{
  "n_layer": 8,
  "d_model": 192,
  "n_experts": 32,
  "experts_per_token": 2,
  "d_expert": 224,
  "d_shared_expert": 0,
  "activation": "swiglu",
  "moe_layers": [1, 3, 5, 7],
  "router_score": "sigmoid",
  "normalize_top_k": true,
  "routed_scale": 1.41,
  "balance_loss": 0.00866,
  "balance_bias": false,
  "init_std_router": 0.00651,
  "lr_router": 0.0015,
  "n_head": 2,
  "n_kv_head": 1,
  "head_dim": 64,
  "vocab_size": 8192,
  "norm": "rmsnorm",
  "norm_place": "pre",
  "norm_eps": 1e-05,
  "positions": "learned",
  "qk_norm": false,
  "attn_scale": 0.125,
  "tie_embeddings": true,
  "parallel_block": false,
  "init": "normal",
  "init_std_qkv": 0.0513,
  "init_std_o": 0.0128,
  "init_std_up": 0.0513,
  "init_std_down": 0.0128,
  "optimizer": "adamw",
  "lr": 0.00249,
  "beta1": 0.95,
  "beta2": 0.95,
  "weight_decay": 0.41,
  "lr_head": 0.0179,
  "grad_clip": 2.0,
  "warmup_steps": 361,
  "schedule": "wsd",
  "decay_fraction": 0.797,
  "decay_shape": "linear",
  "final_lr_fraction": 0.0,
  "batch_tokens": 131072,
  "seq_len": 1024,
  "doc_mask": true,
  "train_tokens": 461400000,
  "steps": 3521,
  "dataset": "wikipedia_en"
}
Below are experts of layer 3 (counted from 0) of a mixture-of-experts language model. Rows are named router (the router's row for the expert), gate (a neuron's input weights, with its number), up (a neuron's input weights, with its number) and show model dimensions 64-127. Each number is 128 + 24 x the weight over its row's rms, rounded and kept within 0 to 255. Numbers have three digits each.
After each expert's rows: "gets" lists some tokens that make up at least twice as much of what it gets as of all text. This comes from a sample of Wikipedia text that the model never trained on. Tokens count by the router's weight.

# expert 12
router:120128122134160140138113119111124127101100096160135158142179107136159124109133168083102142134135131120150176128144107145095139123140133131157130131159112105104141170127151096172142131142133085
gate4:125121138163128129109103145129142114122108109116094105128142130146164144141113152142122162107153135106102116147110124106152120085120124120082117166123100161169114154141135149118130152098160104
up4:121147126147098150146124110158112141119124102130101162116125137158126150134113147118118123085115109129131156185111076105142120098140132156164135118142109165143156131112131159106090107121175113
gate5:116122136130138137106107099174117150110133095130118129090123158156140123119148139127100139133140208104152139114139125110130153129113107162159155136154127129121175139162169128141126117123098110
up5:112128121098138164135153109101129122186105170148122103181126106136118123128106128121110119136118104114124147170147151158127128156112086077102123123116137135157092132101138126106138166105118127
gate6:127107159152108120161156158146132149145142142160102090121085161132184114143128130134155120076097117107105094148084102150125112172074103128109140173126077107146132117128121127114096141160139109
up6:099156073138168145091119164179132113120153127079123142132122150115077149189120117134167107098137084097126144149164101140120104084149157141129128135141148121151138212142105125143136122119148124
gate7:097142110120116105135151108152168106133131129110145174117122130098144101092110165098176135124148114147133123128117134144112096090115130111162132078118119115105161094170141111115133153140128137
up7:147097156124134118141108145094114153152141150117094128125097143145137119113152097155089135093090110107143128160091153075099182163157135108123103123147090176154089164086114142172159136119137131
gate8:121100139101078090166121134143151099103141130143143153106130132097177135150153129127134089125131133133119099149135120076133148105157125161095121139119124103164152172137126116157130121135140075
up8:116154158149110113142128125109142119143110128175158123152127136116113136161062155168132125147135162114129083142120155169154105124114169086100135130104149131107106137148129141108160154135114133
gate9:084141104154138083109130197120149147144104168112205115142170102135160115123114132130110126088109096136118135113107152121136161124104090118059157116129127160138143152074121121122122089129098108
up9:132100126123132149100208136124103142146100139128124130133099118112118124125117122161110146167116121131105119108153145101132146180153138130160135170127072141124131092109125104107118093138134118
gate10:118149133145114152122137155171146111110128124168122116106136133151126153135139129085166075138205145080129118141107116126129152130128103131089160130150098113127107122131094102092129158115109101
up10:139104161101136116122149113094123123140135146101122135149139130118136096106159096135128134115099101181141136119112137130150145175084121118140076157130128125142116110111137127094144114138129198
gate11:116151099128136164086137128071118143143155202111109141144145127137116126141156109162138120162175120144115084131157133138136076151116130150095143133101144121124087132143156100152170110114103134
up11:170119140130076138157126115166156099127122076116139140103096119114188147117100152139113145141088150068158143122109155113151179114160127147153172109164117075115126139133130157133094169130158152
gate12:153154108106158112180104148145120117087116126147139131086096150116146105149090120108142108134123137112146112150124161193103138139112142123138162107125126154137101090130115141122106079118129146
up12:134154108132121118159155081168110097132169138153135179127107120115130128140109131144140163149115165126125096142096145116133134103101148126149144115078142162086163108132147140147146108136087116
gate13:149092160143135103133141101132139199121130163095140134146115125115169177124158131146129111136096141127118118089147159135135159135163114121132118111153123127150143130078139072137155094147075152
up13:106143127166135122109103089149138105131127115100131118126101129136108206152108076135116097143151094125122127152163120119111140106127088138126109150161143098092092154155108119132147135153157125
gate14:134141153121171122136132100102115140111172175104143147121130104137127120157113180165118116117141129124148113108106134102151140131146162072146132153104062122112136104114141151128176114146085169
up14:125120150113086130135159153147170146161101102109175167143146084109119121118083114196114148124126137137137118131093138156116121119079115126124075092099096169115137131141117149158160134158117140
gets: ".", "1", "2", ")", "3", "0"

# expert 21
router:095175130145164131112113136120151134115118119156143154188164065114148145136161161094089156117146140124160172154156105134112154125135129135144143123130117149115136144117162099124152131161120104
gate8:147093145133152125111092146092117108130152156121138130100120153099140139184139109122095091145128135114157120147179169142135111102123108131103116150094125130146089106138130126129127117161147127
up8:142090115112130114193126093148150111097099112105141165131123116139147145170118108132129114125166122151150123114137097151112155156151089126136140140118176140084139125101109160155150163155102137
gate9:145143145122113111143100152171131153100148125107161148135109158141159139184122145170106113127126147094139147088078095126133190119132118130098125164094104127121083173166133148098115132128147119
up9:091129137158116073099123150149127103099158183085131156095114149117171152130122132084157132117114145174114112085142118130120141143122123150128129122139156144166138150130099119124087104107146141
gate10:134130134138102114093098118144164125160137115153154120135118133100108174126141188110088147109113147128149138126123077073090121125105138165154126077162119165098114156127153125095102132112129170
up10:132123172102132136124168113107104147150069132193145119129101095103137106165135099137099068122108100118140130141090118147157104137140130101144122119071102125153165158173148148133123119142137137
gate11:133140151111114135157149110117148120147099117137104127126146138173158121140130075124131138120147123193153152131103125166141144138128114119131111146108144117098133127163139124156140097123138110
up11:128147114109087100077152093142125153139128147133140161114106100094111164169159119086138153123133139143138138113155114179118129130063138138096123104176126161127174121161120087095127115141151137
gate12:154175139127157166079155116171145144131135143154159116119134117109100131115130105117126131137117136111120131145147085150131138115148109116183155083119084083138142107146133168122142085134137144
up12:153078130127146136139162126089127152144130117151159178171120109125153142121138129134134152136084116116140115131091144140175121072132104104104079112120120088156136119141140093134137109125098120
gate13:108123129139145132148107165115139161078172125107146093107161156094165098122142090132129142118129123148158147098160119106133144073137112169094148174123137076090091137100152127112140098138130075
up13:141110091127155096142131127102106112148133138127155158149118153121149119163110101122126141108128114122135131098127177143157126135116107116091107148102105140139119142118130103155125082070129119
gate14:132149161129147154130075148097119157137138123107139079120111123108123178184087135114120124139149112130119132175139117103119117148112153134153077145135143082127106097172106177074129121131086108
up14:121051083141141117134125134137113136145080113113109167151114166081138123124150085172122137122134156124117152166113119097117115113136098136110104184134151104098094158079157146122136111110137140
gate15:084154121134155178148135180149117118111116149137111121113126153156099139075143161150108140148108104118137094083149122117142123151131146159162116125114139103111184127169119129143176134116130134
up15:111143171103158138118164096102126138120132164126136121108151153116124135168140100152157126138128122111149077166122131117119125138165135120100153158113118140159177121122149108100103125138139151
gate16:112135133134155139149132154109130138135100129132090116155138128113102113123146123104078155128114110138147148101109118147132148111131137120074104103108141113104096156145160125163143143102118138
up16:156120139105098118137136109084138157178103127187131136104158095123125138088153125108129120136115122140123136132095127117120181168120089159171179140162114117154129133136153103099122150138150106
gate17:130123141134103172132139098159110121113097135118111075151170090146090095136132134144110128123139106119148122139102099151095109098172106092135110186121096122112123144125155122131188165150128098
up17:167132122137135134125126114100146110136099144172099113112135112132091158097119134109174080139100107171133109143158166122162137122111133161126148108142151124108122127108136150162101129126092113
gate18:145142109155125131131091112141114145145159112110142115101102135095166194114161141142130111132101133100122155105156144106146103126155148088095122099186143098108087124142143117124145105108097156
up18:122137106151050130123100089145171102139081097138140163101095132167159149132138150157166141134135129151119133135153127154138122110102123173133101100138126137154139133138101098118122128123093114
gets: "that ", "in ", "it ", "which ", ", ", "part "

# expert 26
router:094142138123149133111147120109169152102127106166117147144142105138165146153142153100124124162154167112140207141128123136121108102163128153161161148123146100127107157138133130121117110140132087
gate1:103119110166128143110157150136171148070153134166122093107141161160125136088138137137181133107146130081138116169130145131158135079114132140115118137109148142120130110135152141103122135120129130
up1:111138131147136121124178105125132116154109149130123131136115137142110097111084180141126127115131150195150139124154101131110122136107153129133122118118130150162130124113147143094108119132159134
gate2:172155186133159118140117100169151141142136157143104127134101120156124119157133126096107141097104162151125164160114119122132122099126081176156151134173125112118141177126152151104132102118132093
up2:152137150115164099090109090135098119112131125092089120119099118094135123147154105211105143090114125152138129077126137153166119122149100096092161114116145107121141164108157122137123153124168151
gate3:135122122112142143160108131111131144089161101102127176108158137086114149152150136131115113135150148106122155087149172135101107128193088149112111171094133099169136117154138110142128111154103119
up3:128092137130141103130150156103113141115100146152124071121179157123128094141162112120138145081153156134124152145116157118133140161131156181123117141121120129131105133097141119160117142120159087
gate4:134107148152130089150145105108160118102128136206150130130091111115145165150071111108134107093149154158149093152146130180139160124218147134133148148112088122113109113094128134129134134147132158
up4:094164079148131137150155145141119121123150103163177107122136140141089151130137145090118107146129123129112143114099094148209130131141129108137157123134191099136140146109118130113114088110133112
gate5:113112147152114105127128138089161135107126121183168145132128107127197159093128158083163112138138156151146162110115188151121095109148153148152159131180105127179105151106123127126100116138178156
up5:089119126176150148065137148123108128115190131130130117112113121129137136107136155141153127147131130112122139091144138111121126072131161156140135131130144103160108117111130153178119140117140086
gate6:132111138132133134108141125139096143137153133153150130136172131130164114064127135154132131106140134133156120131122067105068117099126145123085079147184159105120078127128127094132176119106151138
up6:109165123135142119134157076118148124114163110133147128157133129121094163129148116115129143099092118123125139132117175140136127127146118161154120108096138091134101153132163156145148144140112147
gate7:103178171133113094119135198151134099121128107124098157115126154110156104149109092090167128143138134140125134171101125129170123122127158103117137143126153158121162199145110130075118113134171152
up7:101192119151103126120128156146146125108123082124153114135160133143117099133137135118152101134109114152142141133129078140146110152156131097107110116135165133154169155149132119104127118170148137
gate8:122126126138103120092108144142110102159165106108139101115169099140113107097110156119132148081112116122116074108095143109127106138100128132130130124148154134086164133169127119124148130089147164
up8:099133114111147125141169145090090124134123175109127153125142159081187089141188149114123133153121125147170134112121119117112112114129126152118097167155114144144147122093098106109142083133124104
gate9:124120096132144132134187139136106148094112143139162118108115134147116106098142138165179100130154171128114124117109125124088095107116085124094121134117108107119112132148096090139127174127072137
up9:154112137124097124138117125121155111129170099160134135131115119111151137144102112102135150116140128105099134117129167132200140128132124113144145142135091140111139160120140120146108085117175136
gate10:183141130092077132146107118126120132132107092137189148129145114139129112145143162132114104110146162079122146084110136125106126134106113085157116080124172167075113160145109127176100156108101150
up10:115119125094141141140122154129119098121097136142118133141148134154191110096133118099135199173116109173159094189122118128141151107138150161146122139193095121103146120088155180093141131137150132
gate11:111130106100140102139112106132158187068099154129104133118118128134150142110158109145164113133143183096119162131161126104085135127120149138145141113121114103104120106148157113099140158119079109
up11:113144112057166137114124105118129189142120168141110123148139129116121106099141092169132124148153137115133129126111098133143150132154097110098123112146120124108114120124141091127157114101166133
gets: ": ", "of ", "= ", "'", "=", ", "

# expert 31
router:106172146116135153113151125101126124134113098168128156146150088127154147152120155116128148168164142101156167153154115137115150132160138172155130135138133132108139157104141113120147136167135085
gate0:094149128112127161099171106148115110141164145067150132106135088090134145138138151130170149120152152117133121144073118141138157139142151096105118107150138119128135147146122117115124146144157142
up0:120142125147153114163113138149162125117169141143128139154142100105116170134151117119135117115126082160140114114126106103119129131151149148165137108155096100114142108166123124147131134116146127
gate1:163131131156093166135155096149123135132118120127144080119164123132111147131128139128118095074134180153175155115125129142148139145140206182132081138124123114105127115124167136147112122153124161
up1:120150181099152144108116107146117126149135124132129100158133104094142123113116158097141127079137139131148148127111090148139135155128145122086104143152119145135119100111152175111171121130122126
gate2:122140121107142160110149084151123162148112102163171151151132090153146097133137115142085118137113136110125136165130123094161128162189151154108159133118133121134133115079178114070149099100131155
up2:123160110142131109135136111121117124140099104147123137101152092132125089125088143167192154152139136147111100134122132153154125126075183070131154135120102163122149147150095103118118136104128134
gate3:130126147105144107112114146115141083165141098157157149125150102108140107121120151135133091167166107110141123141142148162143102176166109088102153101101126126129118155140207105128159126096121154
up3:155123142154157146106105111171149130201096146147163157135116129151101136129131060151099149147114137166137171186118134109135150102119138154131143145135125152097109163121116139117110124132128138
gate4:142165138127130137135152146105101125078129106110168100137140086160085134151115130065160127110109117136144164117105124135111073090111128115120086152131078098152131144110115117162102111128071081
up4:116117137130127156146164128088141105127150167173129128089156125129142132097106125126173103119117138108102113121175156109126123097142170109072138090158089140164157110120111117103119162131084124
gate5:125120178184109116144124185148131177099090117161183134120108117141154119163104114104097102194127131138144161168154138154132170110136093140128128117127162180186110122128127121163121129140114111
up5:171143092104101137141114142088134096093153111098155151083082145136142153168144112123163130170127119138119109140167148144109128143100117117112116112133131174109131158157096131153154122145123121
gate6:144099099125134111131117109177127091150103172128102118126117139167132141167122118098155147137085141098170125155127119119100144117151097172144150136139116157130147119118153085122098112142115155
up6:105108122116111110140118166095132096129139111133098112089113093117110110159122146166164121130170126153117118081140146138107139127118156163131150107091175175104105127114101152139158148113106133
gate7:128174125092160112129120141128093145092139149091117149139104143119148126136125140127129078149136130132123135151107134141155093093143181126168165131078146125110111141105128076112112112118119144
up7:116116115041099159145151123142157128153128125154130134126131127112133123153122114102151144151125127115126121097165117138131125088105079128166149110175135112134124084147138094133124143129106142
gate8:117198108105141168127126137111134105086118139137098131123118110143130131087116163170155153153153117128156168100139132135148136077157120144157107151191071142072136074103161128116148160116111113
up8:104152130149136135127106119130167133157160144129150110111115131165157152111122111126165078127143169118104142086123152114132163133154129160099161159135118124106133106127109152125081138134123131
gate9:152097150075121143135113127115133127123153138117142130078177138113136123140150131133140137100120143127093144139183129164135102156145115128147137144128087066097086111099114097104138126119103113
up9:175161101102139171139136139129113134119074103160144142125137107177135102126125126082136150128100124148083130108148143139117195151112145119136102083076170094219104123106124151157104150113130105
gate10:135122136134120085128148116111162163149112132100127136142136138140145143126041132141115129162086100113138139120067136156126139115087127117129135148115119106118181133122150115124120076154119099
up10:104092120136140173135128095190124131118122100131150173136113167125153115159140122164145106096176113120123113151112105137159141103118174132111097110121131142153168144154101113154101119098126116
gets: "I", "1", "e", "9", "7", "also "

# expert 19
router:121190186124129137081134133144128113122127149171147139145145075133142140144119136109125159143129152113147196144125105176132126115136122141138072141125119093103147123115155120142156145151125084
gate3:159097103142148179144158124148102172127117111138119160183128139114156125140162094159096177161104169113135098135093115128133100157115114154095123189090132144125109122067150161082162166130135151
up3:126162108143130159142159139150109118123110143119120125123093131156058116113164108103162121087128095112110138111161047130189123118134105127121125110159116095095161134180089131133124118072162113
gate4:143168137123181101114139100140113145110147152102133138140164179109138103131132103167130125146130139129134119141094145127120156153120107092124149161090106143153143150090136173102177158124154124
up4:160099126164141154135129104178128139097137130138138180133130132159137115127105077115137146141142152124111140122106185120080151140094100168112148142113151131106114129119127169080127138139157143
gate5:142133134122141145105160117137103121153117115123135135154164138115155136144180143197139183113107084097109132126129084107163114168127152142124111148168120129105107100092136148114158110134122095
up5:154156123150118141085138142150122105126194150140133116162085114174101121114119132134136143108111142096129126139136088121176126145117150101117140105134139131112134166099156197114135116105140107
gate6:105102135141112115099111065135126083110141145142130172090045139111140167133152137129159178145134149105109138143139150136135124097121149200116162136152109118169115169118126139117074143166149125
up6:155115144117146142097123089135139110143148152099083150132083150103119143120120065114116122143127135109121164118129161165096137106142056124125181144134125097080154136118156111117122129134082127
gate7:114103138182134130136178117115096121114098169172185077130127138144118129156146126148103084126100145110126128155096138122091110126111100131136097094118114103135144157102127135141100173081114105
up7:117209106154091130105161155129145183113126127137093151144109099136131145136134134138126118140146142141140200072146126149154149122137141132143151182107137118107092061166153134130145108153165116
gate8:123114131090131093119162141127144143140109116155126181131121100148151114120098121093133086131137154116121167143102148135146162109140164102140122113138122142105106093126184112147131141124167119
up8:115149154160132122145119094137148146112123108092162151130125140142107129126160101157111146142139131128157150039118157135112097108114092115130122148120156130129109168126077151194140129104183160
gate9:125113133148117057185049157141140061126115131117141160088141135110129168109080164155124124128141089170118084114126122102132160141139175112094108077131137137150132128181115141143124153118115107
up9:122129100096144172113097114132122128157115140101112080134130109128121163125139117069175084117131168146142084121155125109094144163147117130160168084169123143090138136163128152111120138131114127
gate10:134087138161114159127141160127117083114111142109091125119120114163124123187111125158156121114116089135129139125139200116118135126122137098086112147144107126177108145123124097157125133086096117
up10:106133138157145120091122124152154077105143143099082131110133115134129102102088116131158175105140116155117147141109122128156131126135134117104147150192178131105148149169110102139116137112128126
gate11:127171157059128137150156092109138102147123121160151128130143118138106124138096137075130118132121150135146134121144067129123124131138154133157159113160132139128170164165140140135091102133143139
up11:108135098165120137135153106138136154117122147157137118143080108109151129133112121151147116130153110122146146167129149103161124105140077123128170167162103110106146115111124133130126131130141142
gate12:118127125118166144129120130127155099124184131128103125135124152126114113121151098135137121157139089120140115168140128139104098113108130115135138108094106115160102192089135193117133129115125125
up12:129158105102131143120136148121133126107121109091051075128145102144111125152138114139139181129127105143126126177149128114100099132098098156132138154135102090105150145131108135089165141115086120
gate13:139131154135132098186187113139137114116177155142148220121102170126158127090106134136124157158152173117138117118117142142099070121122139117116118120141085141142106127093141165111132120117136177
up13:132141172111130100111155101108134102146194148096130163112093137124151130120106118178117139133126113107133140108094149117119123152143128147115131129094098122125149116129126142113122115152090141
gets: "\n", "\n\n", ". ", "|", "==", "==="

# expert 8
router:103129149076153148109124119140118121127170092131123157156148081137166109127164141122125140171155145101180129158140139160116137130158124103157097142129118135156135138093151075157168121171109132
gate1:148112109104116108157141149143122115121120098123150158119122139160145082132148152136131143091159120097146110152118174140154175106124117154131128133150128159126131141142124153117156107126135153
up1:124146173165146105136101158078132158137123115125142108098178144156192144117143163123126119114135142157124107134118113118127151136143125160118080148121094070091073102117123102149153157152116111
gate2:150114103118141130133133108129129122105136085116141150126083106190169121149155128138119172144156106088127122119111111171116101127123138136151111107106142120123106135169124125147088117115108113
up2:140097129120138124111132127130118114119124105132149143133083132175143082117169120117120163138157116092136120142104129169119133136156122125118122104120131125135127135163128140169039127085114107
gate3:121152100190133106157055092099138152115168128116151157122150147096133174118121089121144170135158136109117111116139144175121087135132170120103117142128155125161130122159139153146097109130130111
up3:172085099168132112133150126137119107124125144115164150156079107124111128127150094153120113146140138118135127103123158153116119090120099134089144119130117093154117156104159113113150161133115119
gate4:158125145137141146126148107119090108124133110132144087141142098127100124148133122116107110159109132102145121095148131168099115122136086128109145096115094174122178091154121164148079139135140139
up4:117144087141115102119103126144166154141144141127111145112159084075166150149133133188128140106115131144117118150123143041121118126161166143112138131149128115142131157114123116114153132107176135
gate5:173097147111118105166128119142127188130158151111165103131128092120131129126153107155137121132138113116119132082139148151125104154114161101128143130119116123122152083138117176097134131155126134
up5:136152086137109108150117113134161129131136098140158152137128132121153157174102111136109117134125105132143092171143114126158100118125184145116137102129116129134114169136136140168171101077172141
gate6:098118139136164130170151131143157141112093172144136128142115081155160114108145211083139110109120132133147134127104099141127126124143195181137116121154127116115118136125122145128094172125144131
up6:120141134095096157081107128122121128138142120109131117129155157098092116125106079130126110143153130124120117118133144095167144146128107126130124150147134154130156102092130107088153115143073135
gate7:098168093136127114153096175116131128124133145141108187127165113107151121134118115144141137068126140092141140070138142110161138118159154150100092144132104146155156122132107078123134130158141144
up7:128091115110113106087121132111100122088135125123142107121164118133099121117170161175117113168152152136132135102144135087112143125127100119101146124128131136125108155177122114133154115124122137
gate8:132148112141148146142101083127096177136122160136098114129101123101131133100110132137145168113127138186134142138135130134099134153095138146134135138137096154119160125160133135088124137128133109
up8:133105113149095152154107138131062132137131135137072135113164131107130107099167126157139111119139100149125132158162108097121089121063155085102089114141127144125173100145148103178130135119099128
gate9:103126136135159097084110135096126129131134143098130176142109126162114126081158124149088122100114149139146149110101121124140130138144117143105191138141151141150164122115112093116123125156138124
up9:097149128154147075107113123111147102139137151097108141125165149149126133118133113102142184141131155109133128114123150108158151132117115145109153144139117120143127136145123069103113135115122157
gate10:140113103094099169165180100120098138129111116130158114129130138136114098149201101164113083089121112144121119117112161126126107117144063098092069155125151080115143104138141083145109125149152124
up10:095126081105092165149120142130110164137145112117138049108158134152141158145176141135132158105168124124100146125140122089134113120131121131118127171151123099132115105143114087088104130111113112
gate11:161117160117093119149143152129132160136110143137185127117100124133153137154151135112140141139126085104122117187135141143104094128120127158148160145123118123126082137092111123107116143119133128
up11:136111111153132076109117107150118144124146117119124098162134175118118175125148117069151098148109126129104116155153126133126134139126120145135141124150160102144086126066131119118168148129121086
gets: "of ", "in ", "to ", "was ", "for ", "is "

# expert 0
router:072152121130112161084141111083138122125091090168127136157153098119164161151126130114106144151122127104148138102125149138117150121151114103143089158107090156087141168123140089125146112163125125
gate4:167078153147145079158135142127126122126089126108186150143085150119147127150089145112117140154119124131142125156116160136104116160113085126125112147093144170130159135113128141122155107132123140
up4:137115107114118162121130132118120125121113148161132113125158125114132106099138098095170155140140151156142136106133127125042126106136147167145113132097113130090138079115141073084147142142064140
gate5:150118161070153127081097123100128165148159144101115106140161106098101108115129120121148100138106098154145138142083113118160148157133155141114127122123149150153104092056130100106112143134149101
up5:120120133148072115153166122156126149147108140130143126125181117163102129129162129105149120109134146132142142132142131099153120151145123154134113134137120086117097145153140127176146121151144115
gate6:119111075119118187118094125172115133126153157100115156113114108134073146108142118134128096101122124103123112147133154119107108100140151156092117111178161128114105103124126120146154110122112106
up6:153157109092134125174103161161098061150177140154115107146166158156164118124135139120115134149128130163113100162202140125106128129133130116110147083131125138173174139112130124121154125078122116
gate7:133138107139127099116113113144154144128103084123196136126152148044116138140137142122117116086140134142115124121144100129127120069124139118147135139126136179106188086115127126110152136158167143
up7:095186124098122111143153103112142150143052098169159122132142096078181150142116145108175143113139103146136131153132105117094098070127175171157127146122127125098152143136118112133142142153104114
gate8:124113091093127098151108140097119182119112137104155139117162118151105130148137171145154098134136108093113148187121121115119148136135131164113097103158171147137146078099125137146120132128102066
up8:162117162130157101147135110151111119123180138118108157138141085065143095085149169116133116076140138151134139105155109127130126163111174155103166106148178129132142118113115143156118147114142122
gate9:096100115088176161162178150146153116128086153160120085140111161126125131153153091082106122090118136101130139145126129110156141106137081132132135187146109141070130155102130091112140115139141127
up9:113091109075177153154130143112146140136113169107120097144131124122126130137143137067129078115126144120131132145116156106136129082124122127151119147142118140094111117093143120135117152131106143
gate10:095168132134113141160086126163126109091115133128151135142101115157112141122150116136111131110139127123172128128151122159101120151165091098130099114139159132106128146160134146141138104118160145
up10:125115128129113104158121093054155115148071116136156187113089128116106157148140140139131077139135101125133142149139131118105119154138133119102102134158133137146109148098125100192097124138184115
gate11:140109132136175189118122105129107178096102130144113105107144136158130127150163150095158131141151095127119148150140124124121122133122153112112133119155090127141102113114137115083131144115108113
up11:104155110105087120139100100071147116112069101141112082129107108107074155119141114151118074146109111177140141129141120120135141149129114112177145122138124141100128080172128120164060103164131127
gate12:102151180144155128126166156142108106151100110143149114125112146096108089091102153087137172096113164166123139116104127167122117130111151122129142120082152138155163111142128097131133127135170137
up12:108103143092144164124083146143124143135146109098099120131160173168117048123166134118139166094140120139151134132183138144133158152134128136138108161102118118133125105143144155113120153098139102
gate13:154126154112137126135157152113121123093187121083107104102118148114159126146153125152143154125171107096159130144131145128111110094117097115122141168139105112141102145141147171105141112101109136
up13:123129165185133105121089132089098110146142073144101149128120130108094115131111102116120179138106112164147119123110168106103146114118148098106130114116129140096144139164125127095141159117123146
gate14:183147159080096155100116100099141145118061158122118135145156109150122123114142136157116114123128125119138132137141131115120159128116144131136121117172113116096116104162125128140163172145113099
up14:107101087159129120128076127179122153131143123083103171124098139123127165137109106166127092125125153111135130146147088108114137143120144103128127102154117112098095153144118165081089150111108120
gets: "and ", "or ", "which ", "but ", "who ", "; "

# expert 9
router:107171146117136153110151126103127120119111100169127157143149085126155147152120156115130149169160140103154166152156115136114148110160137171153130135138133132107139156105124115119147137164136084
gate0:120140160096185171143123142113131129142105147145121133106161084151156130113092120137172154110079122140109118156132134140130144103123147123116093155117112114120110081127165074124101190112109113
up0:122099124165122120124069145156154131134132105140104185108118147130133158150118104170170163161137099138112104136159129097133109104136179124127152133097116135111163159157121125137140138113129127
gate1:126137125146187141147115094147118133094073152136130133150136097146081134139139103087067177119112121106146117092100169102134162089086134122102131126148128162147153142129130144091115140183106161
up1:123143137131135122147130163158132175162172134116108104162147107091161110098126127141154103131120129131193137129130130133165163091143143107083088133099149186148099135116139138126115112142138128
gate2:089114126127119164135172111162146121157069124124129116117116113141113115127110129152146167110095166118122159059101129200100140100150109132137131092073106115159147136144143139106102099127125114
up2:120134129127138129110154164144149142096093113131153097115125136162106109108088179120111069141110140145101135142179148110090129091132108096159141109106146127198132165147135144094137119107153104
gate3:153113138148124140169159127146137146130119149088174159128146146092115137141078145115129138173116169109154115119103101126133089169158075143141168131127119101124153173143145126144179121104129127
up3:108140154122128114142164121162138161078159164143133164138123113114147108112105126140082136126118173126115115121150109132148109087082108141175126101111122109131164180141109172147115153157146182
gate4:125125072139136108089102113150085117109133136129113112119121111120109111134174078136111124103114165112092166121126137115100116125147147144142125157105139126140127138109122126122167171128148116
up4:105081127111120155119135113138118101164115129130136183143114104106164169115113102069111144110119108089107114151105099150112139119137136122115157149081129109138100133117154138161125084101158155
gate5:140143103149154152090134129102152122107138081096132081115143124118108160119098113109138126118130180109162116139094125154129126117115159135179141118127148163147152153162106150137101121144138128
up5:130123136111163134174157165091173107130141119152070093148136113118157140073127083129174134106151144145124132118128098152159127109128106154138106134143109147178143125116130116126112127161124106
gate6:159115147102131118141128107113102164131102131172101100150106131116152088063148151124134097139135135106128146085157188153122146181146125120131139100156154160131152126133176136148117111123102126
up6:123076168109096136102206100109129127126117090142123127135099128149168158124109116089176102131121157138120139137164146150151162101157117091136083104108167136117110127157162123159117156136119145
gate7:120144157124107126147130149110128148097100125161152148141167111118116116099152126109139144148140189165128104207106126118141149106098105115100145108152155125118096116128100122118161139170148131
up7:141109100131133146087111069139108116128117120117123127142137116139086123070091105149088133083105133096105121104088150084128116159126110131118128134105149103103089102132136196114112157149137151
gate8:111137125141136120074130138123154112126118095158114126158130127094124167093146142132135123183143205159124128132110125096153130149117159133111125140127138169173087078103220116147120113088109114
up8:139107148156132132144178143134113150152102122085111076169130134145132109141142153133125155081122163125136132127129107130127172120128127135157131151174124085107096112097130109111094180094134147
gate9:155125148101120121102142083110118105138138102135124142115148122153141116156165127099126145137145167148098132136148140143108154084138079107109100127135097074100115154151126091147116141143105134
up9:134135123136081115169118167126121148154141142166122144090137113149144097154121199097144129122134146120127150125137090120103132156112112170126131098142105127089071172147161156104123160157149139
gate10:126129146173136112132138131162099145099135120153109110115159144144146134134145152126099138170111175144129139148123115137087112141120129146113111160105162151151144130113119122174151133159108111
up10:138128094152153166116168139126115104184136112114109112167138129145125156142113136092121131138115159126119144126103145164135110171143057166125138114143142072146110105135185098086119136133129163
gets: "-", "de ", ")", "ing", "ch", "'"